config.yaml
experts_per_token: 2
moe_layers: [0, 2, 4, 6, 8, 10, 12]
routed_scale: 1.0
lr_router: 0.00165
tie_embeddings: false
init: "normal"
seq_len: 1024
Below are experts of layer 2 (counted from 0) of a mixture-of-experts language model. Rows are named router (the router's row for the expert), up (a neuron's input weights, with its number) and show model dimensions 0-79. Each number is 500 + 50 x the weight over its row's rms, rounded and kept within 0 to 999. Numbers have three digits each.
After each expert's rows: "mostly gets" lists some tokens that are sent to it at least half of the time. This comes from a sample of Wikipedia text that the model never trained on.

# expert 16
router:492517580561569513590499481571499467495563475478468512442445398540576475545554517476528564546477478561427475536516522501554482463468538500471491504527474523471547409453418536594446603339608480568545526530511600468463476483441462502584504459
up0:504512510542387478471452530511536459474482509510525537559457526471434556532575484530462517481507530499546516479461479541475490552494552581449488549534526569433467498481644480542411411517509462489476462515525484492607538510487617608502492495
up1:433434504510493578507464501466541530516507478541583524491529372508492547480475448467414497585482547520557510418491454471441490501469444535491492459459413500459506517607470488553478422530423555391542440481491496427571579550513540486531478605
up2:502521486514518491569495484396527555559519505466506361522549516593532525569486509491421522443512552509551563429515403455448487471448451536517533493488446454555430514570484444422550537494482484504463486479435490540565442464510504552450505449
up3:513459480470523518526543500554462525491554583501595433530485522573469491509501477506514454520444481550603533454419379507510490486518422525486461448497560434530460513494494494495463446554550529497543474464482419428551524583515481539510445455
up4:483476486475476521506492556504467450441510601490598574575492439484473434473434545485504500490565508522479512527441503557429434582515416484377543448502489550436459515468618484500574592427495423479458456548492488422532527514525525549454556549
up5:539431475414505582399427445547577491495484476458549417451485454459548460456419474481611459469550515512523524382479432540529499487448408538457485401458440472509504471559581490386482435456433528457465413520428429479540436449474524591490645452
up6:462466415455444457547477487450456428440447508471568469519440365414564518417484547530482370413575493487515556468480369481408468576526471577492508451457417476464462515452456460625609521491528462513450456587454367485607533498575593523548464512
up7:477452453540494465489551549465485552476545459478481466549519485602537474461448453542461512474510553554453556490512472418446483496456419444469486434536473485387472563504398497553426540531526513431429442480424522455520434474554550619548459475
up8:560492439506555634478462553477463540566604534419603445514483508518575474426569464354409523511588411499487568502509488473394488483565547522519519542463536418511437560503548419506470425444487507517492466546498518517492466411530495506438483598
mostly gets: " a", " an", " A", " one", "ic", " two"

# expert 11
router:401414489597548504399479560518431446504455548469551398597556556500497518511501386509468492513454500527487511502514561525457563487521478486512445575523511528503436465489438526510495417454533482470445550513552626550528564512570507412403435528
up1:536592628456492566490489556479539451510531469568458544461548467566495452486483474495340581555507419483480549451421505493487480434475580526536421545436497555537574457451502527457430527481544563465571450548389417438472601468487488459484509474
up2:522481488609494516552490523499529527491621503515498513439596512437409478516421405475405564504543578562552476488462528434448530494515412538472576580569500478457484391583514496510540500447508500470539442526459489532565458558526433536473516517
up3:436474553509488516434537592449536535491536551473487538580430499441559485461522436589451504470483447495571590514348474378429478578568453487431479466551532435558504541537530462498490545546482461579493498524557462509550536467582440519557478495
up4:533545495504460471526504475507508552513560508500504509493494549420502496494562496523582407381553468496522499494444390436471494503440514651430653530451463453500418462516514420507457478580527491478589478524415494455520500573480460598530456408
up5:601515510436427531456439530424606451506576523568526454395505500429581475480478575505601604503472463487508468441493427484501523524565450624530576547500483538502462546533482515402515508463534525566503582540507452476481455521546568578492485565
up6:535558510542443569489530492492514479619500435617578438508489405528399523420413457520483425506519484501531560457525435440466529504542439501437433414419447423435496430479495453572446511589408542430526484508499479505503532461546524552586489509
up7:515446521478513559568609510482415534530543466464572494464491459484542518508499368365392498546568494509534600456466507460558515441435442583364462495403458474427512595514528609504513437547555556459522411652386468454523493480495431495477531451
up8:533441483554496479525535545510494582500498517463540480487545441456582512410524449589558514549482515532516468495502443546471465427499512493519475385512535468554522492486534441502547558459534575407443398475482464429596517490579478564545429590
up9:470483539445494475610472477522491537476528495463492537595529596532520518470481494526452525527538493581460532529446530517403479531516465475430522442503523517504573556582582460592427570559528517457551516516487550500612508473499481492505464495
mostly gets: " Al", " Mar", " As", " Le", " Re", " An"

# expert 24
router:449501510462484499518464456530528561601412464525540510512456558518565437458507551549474537489419510483429428401479516518511500455435538481476463503477569414502509421503485475509512434433458452493506575479519523536485504466525454574470481504
up0:495527497533488546532435470464534558500449484393425527484552476444510498550553487514503459470523482486488500493489524508580470446565482558542485517500492486522492553551505504438474428513534602509602469587450405549594410531499476529500612459
up1:465518544483500503514449512511507475487457459548547504461455449485536443506480434480471509525483511580501586423461397550439505470477445566454512438531458472490531449485474467704580530515535540512578513533465487478558501423485490574454516462
up2:574584464529540489512557437514426502511447580525554458472509465444550434462495424412444477624541427484467466498509454560388490446557492596410502472413441567495498514562457495520492563497570525480495580532385588456491504447504506562549500535
up3:501496527522504562451523479483546531487481527519512437521605667517592499500541545586532455564512522532594572447480437420459363514479515469490541518493422454492516457482511527476436437580440547471441376562465513432556519465522463517527519512
up4:462512511460494694568585544500462459452501464465570513505577564499535453477526467415487438556453547593599504406463490481532486438519474527515495575536394532508463432513484454594511475568486567485579429557572504435581482501529544465462524479
up5:503545504514489613489521472380430482455443459546515487521575485461553557509545551503448525523469515669493529477507507369523415503508470566511501479445444479548482488499493531468477435454505546427448512530456513485528502559522380498488500548
up6:463451501347472476511407479522522469462503519543499536473622427456470605499433577595488516498510612489444452442401591482539506550526516476453473551508476452474564489493606510463488522495478503493611481493539434440488464590537558561490466455
up7:563473525478522507539514467524446383497488509473618536472524562362461528423427547497475579505543437551448503447462446431502505465521424558463445464476497411452483449510526481513537557567499422490542443470533488534464503502503509533553516444
up8:468456535496492462548530480474514484438491511486425486519481459447456605452484465512369568471555537511559423504416487407465461553529577541464498529445431440528496579530580545501531551572418438419496404530479556434478423509473503497600577474
mostly gets: "p", "f", "c", "ap", "oc", "v"

# expert 28
router:440400463520502506527538469558486498401448400460521372477502478471457535570486437404503543511573536468465525481489503522553514667461472424485402473430451464523552385503556565505498536492526508515629454519483554539484431479454524512418446526
up1:674433508465453523546460568493484472535583555445519558563473499474538445439414505515445538429612463587559488458508467430413475513538499526516435394549484489398494523666600504574495494539493515494498468504490485485401453521552452415507558498
up2:568491506529601475532529602485519533589475469521523563509486520482547487440545470419550480451629569509548519463491504547443534507492415557469453461466484557387447387512571519485609564495429526577629522540538548525559503577521448467516539526
up3:497467497488474484542463530472599406498481540484428546446505465575436535484432563534505514430542492578605483551526544413482398481518495631447595511521462458575421531590602438427499522501455499473434512552469416511518448545529411423573515452
up4:427445415479357422517513489529406374496593564545467580472606444508496502497487453512432535531562461498593507496525386465510529451633477473518525528444469473495499508557500483362599578492501475452503545578496473506519528522497462509474474556
up5:543489483494495491481529560510457520505597531526514544590566495436465502511476384444511533426509566602545480436402402475585539519537460553526526514425548516442526489589578451628547413522488441473464570514468520581555500557522534438538535553
up6:536455488501472549631587611543474573488465613470628547416470449512515616543495544588500525432501558555421471490402506396448396493471420705523507504538499389542458583519578537422520443519482461411438477548449527465538453560520464525485562543
up7:478487533467429528525495431391535515560447475470548488488533429499531511586492462544535461510587546460493472518440493406385566464418499583505582440500504515526459534505586523493491508469470593594459517522512486463515470574518554412442474542
up8:438368588491438502492518472478468523553485610530557503511500545440434488525437516522515571540524543554517543436451419484393512520486494537505480395538515457437472417529629543528481437563522487476570491568464488506518507539455422628505502556
up9:485447465485536438462491529512497495493512568519430520595437482590425504515461529623485491554465551464510511469432468386478431505535488508393451582530437495445466467522504526493510496581567557464551469538523590414558513503427489530588507538
mostly gets: "S", "R", "T", "P", " United", "B"

# expert 19
router:403510482508495430517472467560461378605515612543520532525487466540460440489495508588494519467425518443459484445512444490478428579422412540546525430407645492433472563503567455416519520479469458511513467512501466514501435559451450535505500479
up0:554562509565559539509438536451473578550598441583487494587529476490537475483485469494461593595469468540494487479495460472451507452531454522518442519577444490482420492471529527502487413574559581489546535570500469544494482521591574436566600523
up1:474511519523506588515548532445463435459583492501414506457596429407512463488531426499474520432493556530471413492489510495480480477496488453548471560479531429395572475581578543471513470375538483504440458513529531428475515493457473540488576576
up2:439523501467463530488478552445537548471527489479456532498583505479562403390516481552560428459630534506506488507471427444490524560494542510565508463531448474482568537515596425474533505586431580487486466509527577460525504467546511496472512477
up3:472471489495409519479507487490446517502562477475546436519575500579478504489497468445405467497555490495517537476420455426511497520496571509504436549452457511494523485545593376499488551447532445477478472488488474484490414436529550482441533457
up4:432467524528503500558553475469514564507507477491478540563511464500518537501536480464396508483520529468433593426455461361401574427480456424499417454515501560512463433575464435432461455537412581466508457535491490473526538625564498416512542509
up5:492522519465440490482513476512493537561433438493550438439505480492499605504502450486465507452541546506447519472447402406469519571472455587531477435563473503543457487436462370384449477424555630461548479558479554558513563481434472492459584496
up6:560473560473491491505494464581555482537461511486510472509486495440507519390515431491409491478565555561545469545425410474441423539455555470470516490537425555444576541626491487452368487548523546395489448406509496443549545459466467519527542536
up7:438516530397425524550434532491558476481540521525435589492491470539410563447446511483481486560524520507528441488503486477482520432410504483432587453530579488467538576559515504496403422459451579503507535595465535492527419447460570632473524441
up8:452524497426464562502508427579507542526415545451505514516463392520420487524460497411438481502547574521524495412471438463459546507467505403524427466529406466465461531543563506520579474495548434480554485424514465499518477561550526480494569506
mostly gets: "it", "n", "im", "en", "in", "el"

# expert 3
router:416494525536491441579474438588505437552504507551511488613506564481623567486556520444516438442486535611605471504542485523487497478485524567515491445456456513571478536458556440477430500574539582484467505495523472569455449514646476419480519508
up1:524531437457519575498500592495507511518509535465574499520473521419562458469528514506493613496481525498465518356491508377527467609521429530502522454489488434536422493453502462483547537520520493550471536546536434498569576489461573458375559482
up2:453472493470525555516396506498507472525406429462468400495514520555582518529525535441553583487460495507563438551546550566495522546365504541484494571437501503513417522419508563526448555449536446537490425485414470623471476471544452440436472500
up3:556526505501521547586501396456530449460535532590511518508547541523441514502389486553489518521392617540436438461462480518471476548552452512512477422552516500448458492590545538529496588555545608518462573497528487406508456497514489578502502417
up4:533462466514465534448583545526553494484575512478482477494490465512488555371563488517590511502519508498436487496565498515504527549518518464495443563551513521465444510420466446499471407453537482549431490574347566558553545528482485462510468469
up5:496573520526493419523484488511432514526551534566494543559521462560464495516404465608504505566517459529498565533566457454564444519525520432428557502510489445426466455557541570527521527469444577487510444446517587513480565497434473541569541479
up6:501531534500579570490511537533481539432518501507438561464553464460487501372437570520445480474554540529498459424393496473454459558531484516443497442602511486481396537612582577496487481567446543581525455489466472491511464499426513543389479491
up7:419426443423513483546499518435397560456505549575600617538497471522579564524480481407569558479360539508525513491502475527476475594507514570454466516535539434482525492476492465425494526449460556557508539517559459537524560480532495590505600472
up8:521567543469538425467544501490510473527537528490557497495521468475517544479519541500601491555401440533544474391516478521474531528573554510536560488362561476579534525469530510332478452491505503529464469561578411508567440451519421525446553482
up9:429460492469578493528516471544457507565545572501524559490505491499514546588531586441529473449487531498541467539469427442488457527483489511515602407508473467494421480515473464470400513517469575476448526469517441567489423371530470433522443477
mostly gets: " 2", " 4", " 3", "3", " 5", " 8"

# expert 20
router:502440547551549527449505434497483537463494444542425544473457553380482517400582496459454483552475477575446472459546492574535558547516549408434411571486504487583582516494461473522571457587504473502588603481397616463488577507465559594512461511
up1:467470466517593534523565503541457534450509486438562533499512409504557519471549491510431466429573573535564483374463463460556515420517575491491525549453499440512553481464502550408537495564503480571459411407537477576429576529455547513635494419
up2:502525497536442403422455543484515459517517561480388508530514592392513540361557515505497523480508443425539539507498549538409547434631450490474439505493598526562511531510542503497490484560499477492422460447376547516465497472550455498539516555
up3:505550445511458545509453582512495462574554446555456560539510535358474511498586498508544490558437452533395490504557396504479543466536468553508463466469516440522563454513431442568460500486530448411476469553548577449649574504524638428533605497
up4:468482496430529471526440453459533455525467545512541549597550496428433539487435537450489478476479513517555423427454467433500475598469540549440503524467470462582451524521536499568415547566544513609506502563484539518481572557507484548528579513
up5:542410460451505487465448558507484496471563452490534567428527456456477554455463530528511493414484398519439554454490487430478518465551490448411480538520422414541557454538456591502487514600438471468507510508473543446637492623467493602527469554
up6:440593479541439540549491472368555535537469519441581602545535447474537474491431599456508461595479454490463576483383444446453484515488471539466544491444592500519394424534578474444500515520424511483556480460559500496536447464543477487372510513
up7:565458507538487498592473431511527365482492452431530397581537476576517502458479417424395437466496509508486525492484535472537440531490474539491479562522488512529545571592511379452533485463485455464524481497551396385488541573441526575464492568
up8:550433515478515473479544515480450513483594467458553460539512475431531529455525422446400470477489482499595565439484428519504415466389539458431508502489501468518390519528525465502534527507478548494479439526523459442456467562483485514474500534
up9:473454447487493467431486500433566560622562536558518518569460487502558535482434439486534585460471587486517446545468480493490561492485516510360521561523546511483568497508447381505488388475482547516419495469531524422539521517515528549431566513
mostly gets: " States", " National", ".6", ".0", "%", ".1"

# expert 2
router:563527456448520455462469583408585521517564464476525535494508469525547361520472480510516445496507522464493518469489483470524458567486550565425525533426593533545472488487495463491505566490432574376433395455570463486418475501552456429626539496
up0:551473534539547567481513507461509523400526539457512528437456501492416514553522477376463499424597477526631581449552333528453580485468528529538496525454544471430500514538484513523464498532506553470510494501518466449551482436547486480503461583
up1:550541538494529525555460476474582514431483520460547522486429515437552535510579555584465597500578596549570494415409517471469487560542486585544508529604568492463434494496553448473436486444515521536480445529491504547582474518523513455452527522
up2:561426536489598500506500499440520493477451457545531489478507450513476487498545567417425508500521460541532518448478393547446563414540495525479519444576548582557515545495415484583465449466478568504519421452402543496530392456537566541571517541
up3:473564472504472546592585480639540534549511558481523518468449517395586545457534478564534600516559490452569520513446553465496545559567449558531568506462423473461492543451549506526474448501511546527510436528464485454560424476474523569533506511
up4:496483476417458394436467529486491538569478546424535488536507538576530565530544400422493597442541488558573561461499431478395471530539545540513576489479516450518501614523546467475511408530407515418498500556450511496543421529528403546496583554
up5:475561565399488439458439542451488503510488548415556488526496493450506385481440536487468511578514458471492509463458523470421478495473461441473563530598491527444455553482547497575505512393460558473458417480542468461552490478542438512455568504
up6:539480471376540475485533526453523533444474497525520441487422468436560549437515602429450542459518522501497566448465469418457457494504448410493488480517493472489405495433447507551562462543558602474494547526485464547508451554555450500506634475
up7:418538501523538535551573543493613530462435422519539502533452524507457613568497448404501493522575503465436534547453414511534506549567494527551509477431476501518409519462467419621473523459486595474388420442505535583471491548521561518525554455
up8:579527411528460468418471513508491408518523582569515505568485522564499436447507485500482486520542474505438531468544407521440489477501483475472491405579476465485418479497529515493527452495517511484380492479506450408508473514540479571434450518
mostly gets: "a", "i", "o", "u", "us", "is"

# expert 10
router:554443472576554456459487460552530594514539472530508553424564454518571504527479498560504489522492462502479494457496498513497538518380500406498462443638517489414575505527551531625476515537607449556521452489517567502467479541450497502497496437
up1:470441582430456561432464546454519542560509478487540464461563452460522509499496471536545550485514521507547536432461532477500412494412529538447561513432532471460438538577473508517434504478477516490433401498496520471555404600488471472535580547
up2:579453476478494549544520611380461497524521436521588574588470432489445473372457489375511449596516579495418517455479492489495527542493463466544533480523628459564492439622496502554461402520444603378497389608447489493493537486472492526511644530
up3:550535524479456502518536476528561505502526524436523498651485494374453510376514453403596566462520532496441476419457400537495571522485381518491571467505511465533461497471560351560484434554570530455534542591429447442527383524595548504463515535
up4:476529498477481468491459529478602381466474481408421574502456533547460534533581499488444439545494484533630462481418454474355547533518465533479479533509474437505454497594475473466429603503482477493508517573538541492557435527487534485433517449
up5:548515432451381519435593538536548559562518480564570442520525450510475406510540449446477562491566528461528590525475545381429412576424462495477518512548532448506369523506549483518587488559474535510528445535469510483563519533497407507487497565
up6:495518486435528511609529441599480559524406506427537430532504435485498582424471480445464416583522526588521549385459429483420484547552460534412486474426542450375535499591558368489485513501507504429484531500556473515524471406496475515488576623
up7:542465588575552447487526603442432547404586487512508424597519538494484470417559549408448488535506442492477527503427455506412530501501436440447472510547550470538549507559461472476440439470412567449477458402573468473552491588498581456455496427
up8:494450497472465572519472533548422432551528602483619621468461464475469466445469456440448533529589590554497553376388386483430488461592500569471505470557444502500414507484539592353589460354484602510550487477418492529481615447481499521490418477
up9:480507540460498497542538530468527507454448445508499577544518534519595485504498477480371566516487592483582580477397555459359472445513490523529492513482499502500418523516539606462492485462493459517450489503467458387518475455562466518530517490
mostly gets: " 0", "'", "/", "w", " under", "–"

# expert 22
router:564446434466532414528548435546447549541501406524530518510415462553482501458589529559499529557420488497472483533501496501512496520431540649459481405642535495492581561526472431478442543512435534532563521588523540492479526452460500559537444526
up0:566457488390554590552522408426544488477590415520580530523509609422537464560495504470508430454517536500569617423473462419446453618497451468476522534477441447507533559468548461515477450557436482465479462507520417523440518478509537459431593511
up1:490557492426513564444544598586517547498590491499556445467522484410510538519532494516419561588562508450540535466463497463430501587436477478476508432435454491527464490497594431519572503439502447445472533480427525425527535555452553516483522513
up2:517538571441604530487538518457445453519571466487465535529526522467513484528441588552492583541532578585520407442414446415467546564610435478497469621543524560475510554582487464547442581492495488509448490520462490431523531582523465492506610495
up3:566523463513496522599492544568531465566477489479592482494508432453438559476505441524447479505573620446500470509424453593468485426513467540511443509398527394484532544546481397529498480538517573435434411538446442468548574487485488548541556529
up4:503483455481500558569505497513500561435454507424548472555493534503497451470432415520476548473528537545500462435444458488468511559472443465556437470437430424512470473497494419502573547555556555519368459434511590453410524438515485465496493480
up5:594565436499488477495531497497450413497467493522552551440510563514435437467446539427475447501553574482535519482469472523426569516565428443415526396495446461473555503484453469515522415553443551496487406530509501469511466472495535500556580487
up6:497501563537515540476444536563575425434427479505557527558474460436549453503501423521484531486545508546560507518461493471443427536537486564654472485541440435469496403481591416504530456627490586507506431588499524413490479515477501485514483567
up7:606540518513461595495517512460432535488481518448595483498502456464449544391454562480463488515680495523537510367453461539414521549504485513550529534511506441514438567489510448467459491443479534418585504491410533489484443509537534472585563494
up8:486513504439460435570599488483617548504500579530541502508487510551529475509584521445395482460564543567506482473448469539456433575508483445600464459588440490538406522459400386439491468472540581503471531478523531478569519482466451563547485533
mostly gets: "er", "y", "l", "al", "e", "or"

# expert 31
router:578552536515479503531552567507484426471615535535576519483522508512426544449492472539526471457507446494404516471492502498473471476493441447519463490586430501523451453546481454568619406468525509555641529526466448512544460402464555497634474508
up1:420474569504506473588520461464585508463509534541544598526414541498448439528562545464527461577475519539521624516538491450408465508529482444481460555478495475474519548582554522489411573474519556471476465439469546401472579592625539480529512581
up2:460587530389554523610559500494482527487455533451564489541508525493555447438540422461461517487554530481439463512427513488457470463546526478519533538516498453529492544527460400470489550534418525506467394487431424512589500520528474464494404547
up3:494510469507410534477436492413526568590383457495622528567482472496603459430539483467506550481431574561510472503518498363538477524584504521486456462507551443566482473495431423516509475545456551515445441479470517484597501462564495439495430515
up4:516362430497513573523555537414445522500495473444516500541387506550496557460489497486403437532484466427573507504494496517476517443531436486439501490565515530445563598589470483393471495444509526456485473495444427513527472519531553544528594533
up5:516470522564488693530473477446466457525512522446510487535532518528577532509515401446506414513503500423561531419513526472462442472496586578400564486534602466518472532453506495434541488539476578492519550533474480471552453551559581497474521505
up6:487551523495528594491499573445507581515407475484552540512490443506480459517488440418501561480593478496518508425512480456535412490479402583404478489451427424515499445516590435509438520519446499463592483468437523428506504504570474543588462557
up7:366489530485523491520422546506453443552435539416409444607506480449502530478497404471424494460470528427495470416517415462515489532554510549445571512426438472545524456559466493525446506539476458478545440524392422500498437514513539523424630506
up8:454523493481479513485526483530541471616464488493481438526577521486542534577579496438473427528549448560585562398466422355475481572564457436486506497525500551481525470482492470499478552463402532557459390423481515491492478489463540520550450475
up9:556444398440507523535455467488404571552534542513516437522613463499629568441486502579516486566562556445560456458414518534471492559537541487487555529477525443442489502534496532529462599463591517408531414456461501402459410465575562605484627516
mostly gets: " season", " team", " number", " work", " film", " station"

# expert 29
router:522588461347428581474476547431591532565423505556518557552523450484539471510502507554498556503502583388620519507440515392506549464567512501427536518492453455572546456439536418442565504591417483476401549561476478518499504550570582529484469564
up1:470458530419534574457569537458491441497494526517511404449483545469519543417603486457457419460466463541474522531591632477467550508537480411570511535462508502542493440501431574443633497473451509544527395538504569502554483496518618486472452532
up2:557572496527571458559491487458475500465459438476469415539585477518543532518489508515545489508521403526381533609500619529530582455515518527501486480472557505496515479483463595503560549486449383454559444481557541558522548393482458471496440462
up3:548486508526388549511448411530469593519470480494464530423501515471522506537452478576473517477576448571557533545535597462595446507573478442494483481486493616534474641544450415437484480495488459467502450488461569574453459571506489570440413573
up4:429391534424497534548428529519547455492463536528563493562486510519505481455496410555504518575509519493447505527385610597505578441487482453637506485536503530490494503514519601550405422456520481520492476483480527597461548587569546473450548492
up5:504349554550406480403450428493359510459376537430489413401477429519616564511465637548544502474553445562562523550424568444456500518511489494517507481507468468438368475526492564494550454491428562496493509599516514511554589469516525495510475520
up6:504459496445445496445536504578448451506504503573439487569445488505497510462598538405493547479541484401583550468467511537640511517487498489533507584499463457487567451415495388526479458544419545537486444440516453521480585633528514542478480576
up7:411457414468481457563491483449512391659534490440441511485637490511508457518492492566536443460463510439570449519452557559614550470494502441493534503395452558476388523497543414510499531598488401497523511534549500566475476456486414537516558514
up8:422509459508531526554493444513630592468548426554430479543413428528572469550484498510437513421477518556556541482431442363582503483424509565403537545462475425470443510481556407519477576583519488539470522466530523436505465511536533542565535601
up9:491419571511464502400550495433515400472489512483518468547466643524430464450501498561539488519525521572468454567457609497413487486490493596432532521517585423491482523427484522545504506522476523459475579513520472401440616582513494435582588420
mostly gets: ",", "s,", "),", "e,", "a,", "y,"

# expert 7
router:523512439471426416522455536424500446472536569458464524495520508459497470485550511487412520548469481465495480458545526406409526544544450528501580486500489510459447551530577565492484421366484524494445413526406519445544507419474510497519643532
up1:526526523465506567513532525539383474479545444555609437505513619522520478505488505449552579431433493565499514556472552540537508467481540514522474483430499392527439407455405536551431510479481605604533413548536487425511501457568484527441437478
up2:414494525464551512474508391560545537516430456519490512549475431489539563431551493495553486494436526592572558572589544538516483508449542477463488537431493490485489492441596427416473553630522541442430569520479488563470533586490562563543476485
up3:520460470521471478538559489566534502544569575465556491528506461467495488460525618564540482481485496507633487443527434447462414513481528587477561418513532447510498478519513493553451559494526581419539523462527434588554470483535531527500442499
up4:560513499566581460465526492512456403447480516473591507514493532487485465482489537513581550478470488465482554457527472544327550464504448564424484527474426514470526425452426535541574418541497575504505519437485523537461457521532514534460481587
up5:564469429494426519532522458564529464515422468508416443356427466434468490506402480502495526484540539491508511542529522596695473492564431524527529460449555531604485546502483434575440496543447476589508477402467488534519554530536429481553485551
up6:511473461447571550443468453485513499585433480527388369520478531468533501506503427550442461508541552461527456479463509503611385559495468497614550479525488469567559547506483493512593564511572504520469446434513552485536467465542540509468449514
up7:425433370506491522602511505501554541480431454526516527539520515586487471456463467432478464562501511510468548547533472482534478538536442536549491540507542533503479468491488521489528537659534580454605530489413476514519558495438542567462521618
up8:496504503427528502480548503555429465508543604553485504472503542490444493478535580568549406513478547541565517567577542560660520584480460454460474556484505519513439506477419531518517458561508460470426386531531491555494607559508552499431485502
up9:548528418424519511464529439509475494514572565595465444481474481475510521435513444484501464483453570457536522486404524405520371474549483551586519497453533494571515637502457474358487441444506466453531433484479500564540438464516552550495487590
mostly gets: " as", ":", ";", " –", " -", "="

# expert 0
router:540521637494595514533541496576411503530456476531483488437462525572496521522503505555520477551505519505453461499509546576549561388449454383580399425429513519505520527491441541483554547387618446559564515495420537550461351443465502460560517469
up1:502529560523470511516518555568461491539517517499551466579537402512522567461473427422483469436538511538529397396506415459501471531502588465427478464583492532517522470578582415475480548523564445434469418601566492572524491515510470515502513583
up2:491416515471623465420533574557468452495496557538481616541528478481503437470388530461572509538525577518443587428376487426430509466500432494598514447498506382472590526479520424595476552523543621533507518474437500454496437500493551576494587501
up3:487528446535437500480585530456498554518527482451508590560480504440504498484392453423542535548563569504500547488499490518420583591505493506528489479513494498523467509482582455443544492469479554520490489488525483495455474561565487595434495451
up4:447541460452511517486480581396441521498476645487498512465539532424510533571446432488467486434581465520453473455420503492561573512482486501520474553463621481566503495467525579454581498431505547625505506419523530470573487506521511576403530429
up5:537525460547484469511511554478493598429482515480470503469589487453449448483457523468524506532500507546587495533421432399469499523589442459517501518541536461455505452497526428531506448526552582490442497572408510517604468555529488511419498468
up6:500490546504562575496478559458497528505474560502596490497477511465515454478468431470472477467527471495545567493447477439459508552545337525435501447533435431366502484517385513506507532507459591456540452517516468499449471467464576584465444473
up7:457552476440465515501480526450575495509521522511496432529511495534553464553575545480437467446593478430637577505422469494449391465445521572573477493499444517490428515512530469466495542470540461524477572569533542488426521503512539438559462525
up8:506496577607495481459558459553451558542599469495514493622465415468501494461450380427423466529549515526495438497398436480428558526606510574433460513495560510497482513467477467515464452547520622525451488483417537450534438519529495503542532500
up9:489467511449479513572550490433461479479441591430499477435507429544451478445564525446462578487482438462535516477413544528474554444487554509472436563471484444496583465535475411536492513505539574424435522581439535480516499467619420545491594534
mostly gets: "ated", " used", " found", " published", "ak", "ized"

# expert 18
router:454611614578526541561662434593512476452559568481517433446509565479472544453444472491421409506543561536539511497496535562502455498419452508505417512633477517509506571487436494460548510530490482586568497533505454590490601523491580519608567476
up1:393537452433450545510582569529466512562527495405537488483506480558497404496491507484453428530542517523639574458477485472403493397523435620442529506491559445467508461572586462510489496552499609418524483542531509497529491530574510520388510477
up2:447414510423516491510566580412541533570539442458654357562447456531585535495514511526441513525461439587533540551478441443383502482503417527550502408460453480478472523509457542522537499456505517482523437538452462417482422401529519588517492594
up3:448438475461467491455609534493555437512490542528454459428552530409590554425459486580486522573470518471515559543502513479440415391627574470501542437480531387438471506521511527458463584543479525382503478506474499452487462476497463464489495530
up4:508423554493512444427553523488515471631489375449537582498441471489571483455447461486497455477555548617473544412410435464461527563425515546439498460461465501474482518542504430457385593464508516565548479486445591472592493496505515461469510521
up5:453518447476510544500454526570456521532478482545552523524490479416553419471551556467538537504516599572488533431505403528533484534447501499519519508549533487535430496506579498507584528582574640409470467553503475405417482561477424531489532522
up6:394372532451442440546444529512508475478529509410485530506631495466485516477438521462474549416488564454504508467531570499429502505495494498489521450439516512477489524582530506561473477507488500537420445495517536530555519486457492476527568549
up7:512494542547521578463502490575529464476503511536501563614455530451558546479483532526440479424481494513466502457488511446472472594483457518409589438525459546472486470532529400409536468418479563451513449564464609515595448511529441521471469514
up8:462431519414522499463557562467453457516491559477486507521429454467529464525449508497472482501453466453531602434370379433410562503491530442573520444471583493501503501502550535433473570434505513409574382415517540424474461466501518526467532546
up9:469457558501473474449521489436491517528448536483494489479494452577500449407533541493491470498417408520470603420501422393475504513487482585575595484555624464502495507452542448523479468548479591504499429474457488543553525495505535530571459581
mostly gets: " first", "ed", "ated", " second", " played", " known"

# expert 8
router:524532485515466511481402513533525547497578411526523471461534556520407511506400477420497528399546480527506578526480561517511493492444518515506507547542435465492413525496536413605569438522445503425598543518557511489496402512437467440543480486
up1:531448504405586557533474524462487415501534606476459565574494486494533432445565421440455567525503489563530493535429519402432479480514450508483552465404488423596481496419536516521550416459557564429509544506543392581505606500404488525454456443
up2:542510558568586436498461534546449503518536497456485483568441486579495487454526486555480507479544599416554449541501495497529503537389496538488467557477502462522452467421492528534548438562455414504417553546539541494454430438527508460516495660
up3:590416482533509488456444515427546539518515484524595559486569479500500530437516617557509531394526502509557479437553392458448521521512549523447499536535490528482510477565490545533570464485403479458416483517538514385535452543444489504471476537
up4:580517427411474541483504459522381616544492421418509525466501538504548478480519519499476548561538574501483461503546592575498526515421452541481596509438453496422441501532520579600479483512487418524609435486503431557474501471482535552437514536
up5:540495533525560435534493562551490605474494559509514458523541494433456539451419440525419522504466450480557513560496484425443437400537432562464502538441514484581409510481444499439612421471525549532462491513487542557415505540526455596498433393
up6:522541486514507532476444497552435492525536545484515500561459558543508489473506488538544527455511490498441474496480517532448489458528514491488603436439429398493428649544548452538492465470508526477403556602415508495495534601579516532487580534
up7:481512573483572514469608547468461491472524518479549507523530517524488502455601374442532545420504414485475579469464454508594464592493486474452486454481463477500555450485490531516473543457459493430437431505529591465516526397467520520545513493
up8:460499526483531497600587541576510665494570448661437451508477485490506424520448546507520506631438498429553473506482462559534514523443414537455528466566564506516421462470458490425468569503477460437499525447456471491446542483524495536564539445
up9:565473488563532471480432530423574514497493521534597630530560551493440486527505451584551506487523528568516576585457629480588466478558462412556510525472560474501517458469446545464400482482395460549513513495451473405581521503523447480504533519
mostly gets: " University", " School", " game", " station", " series", " family"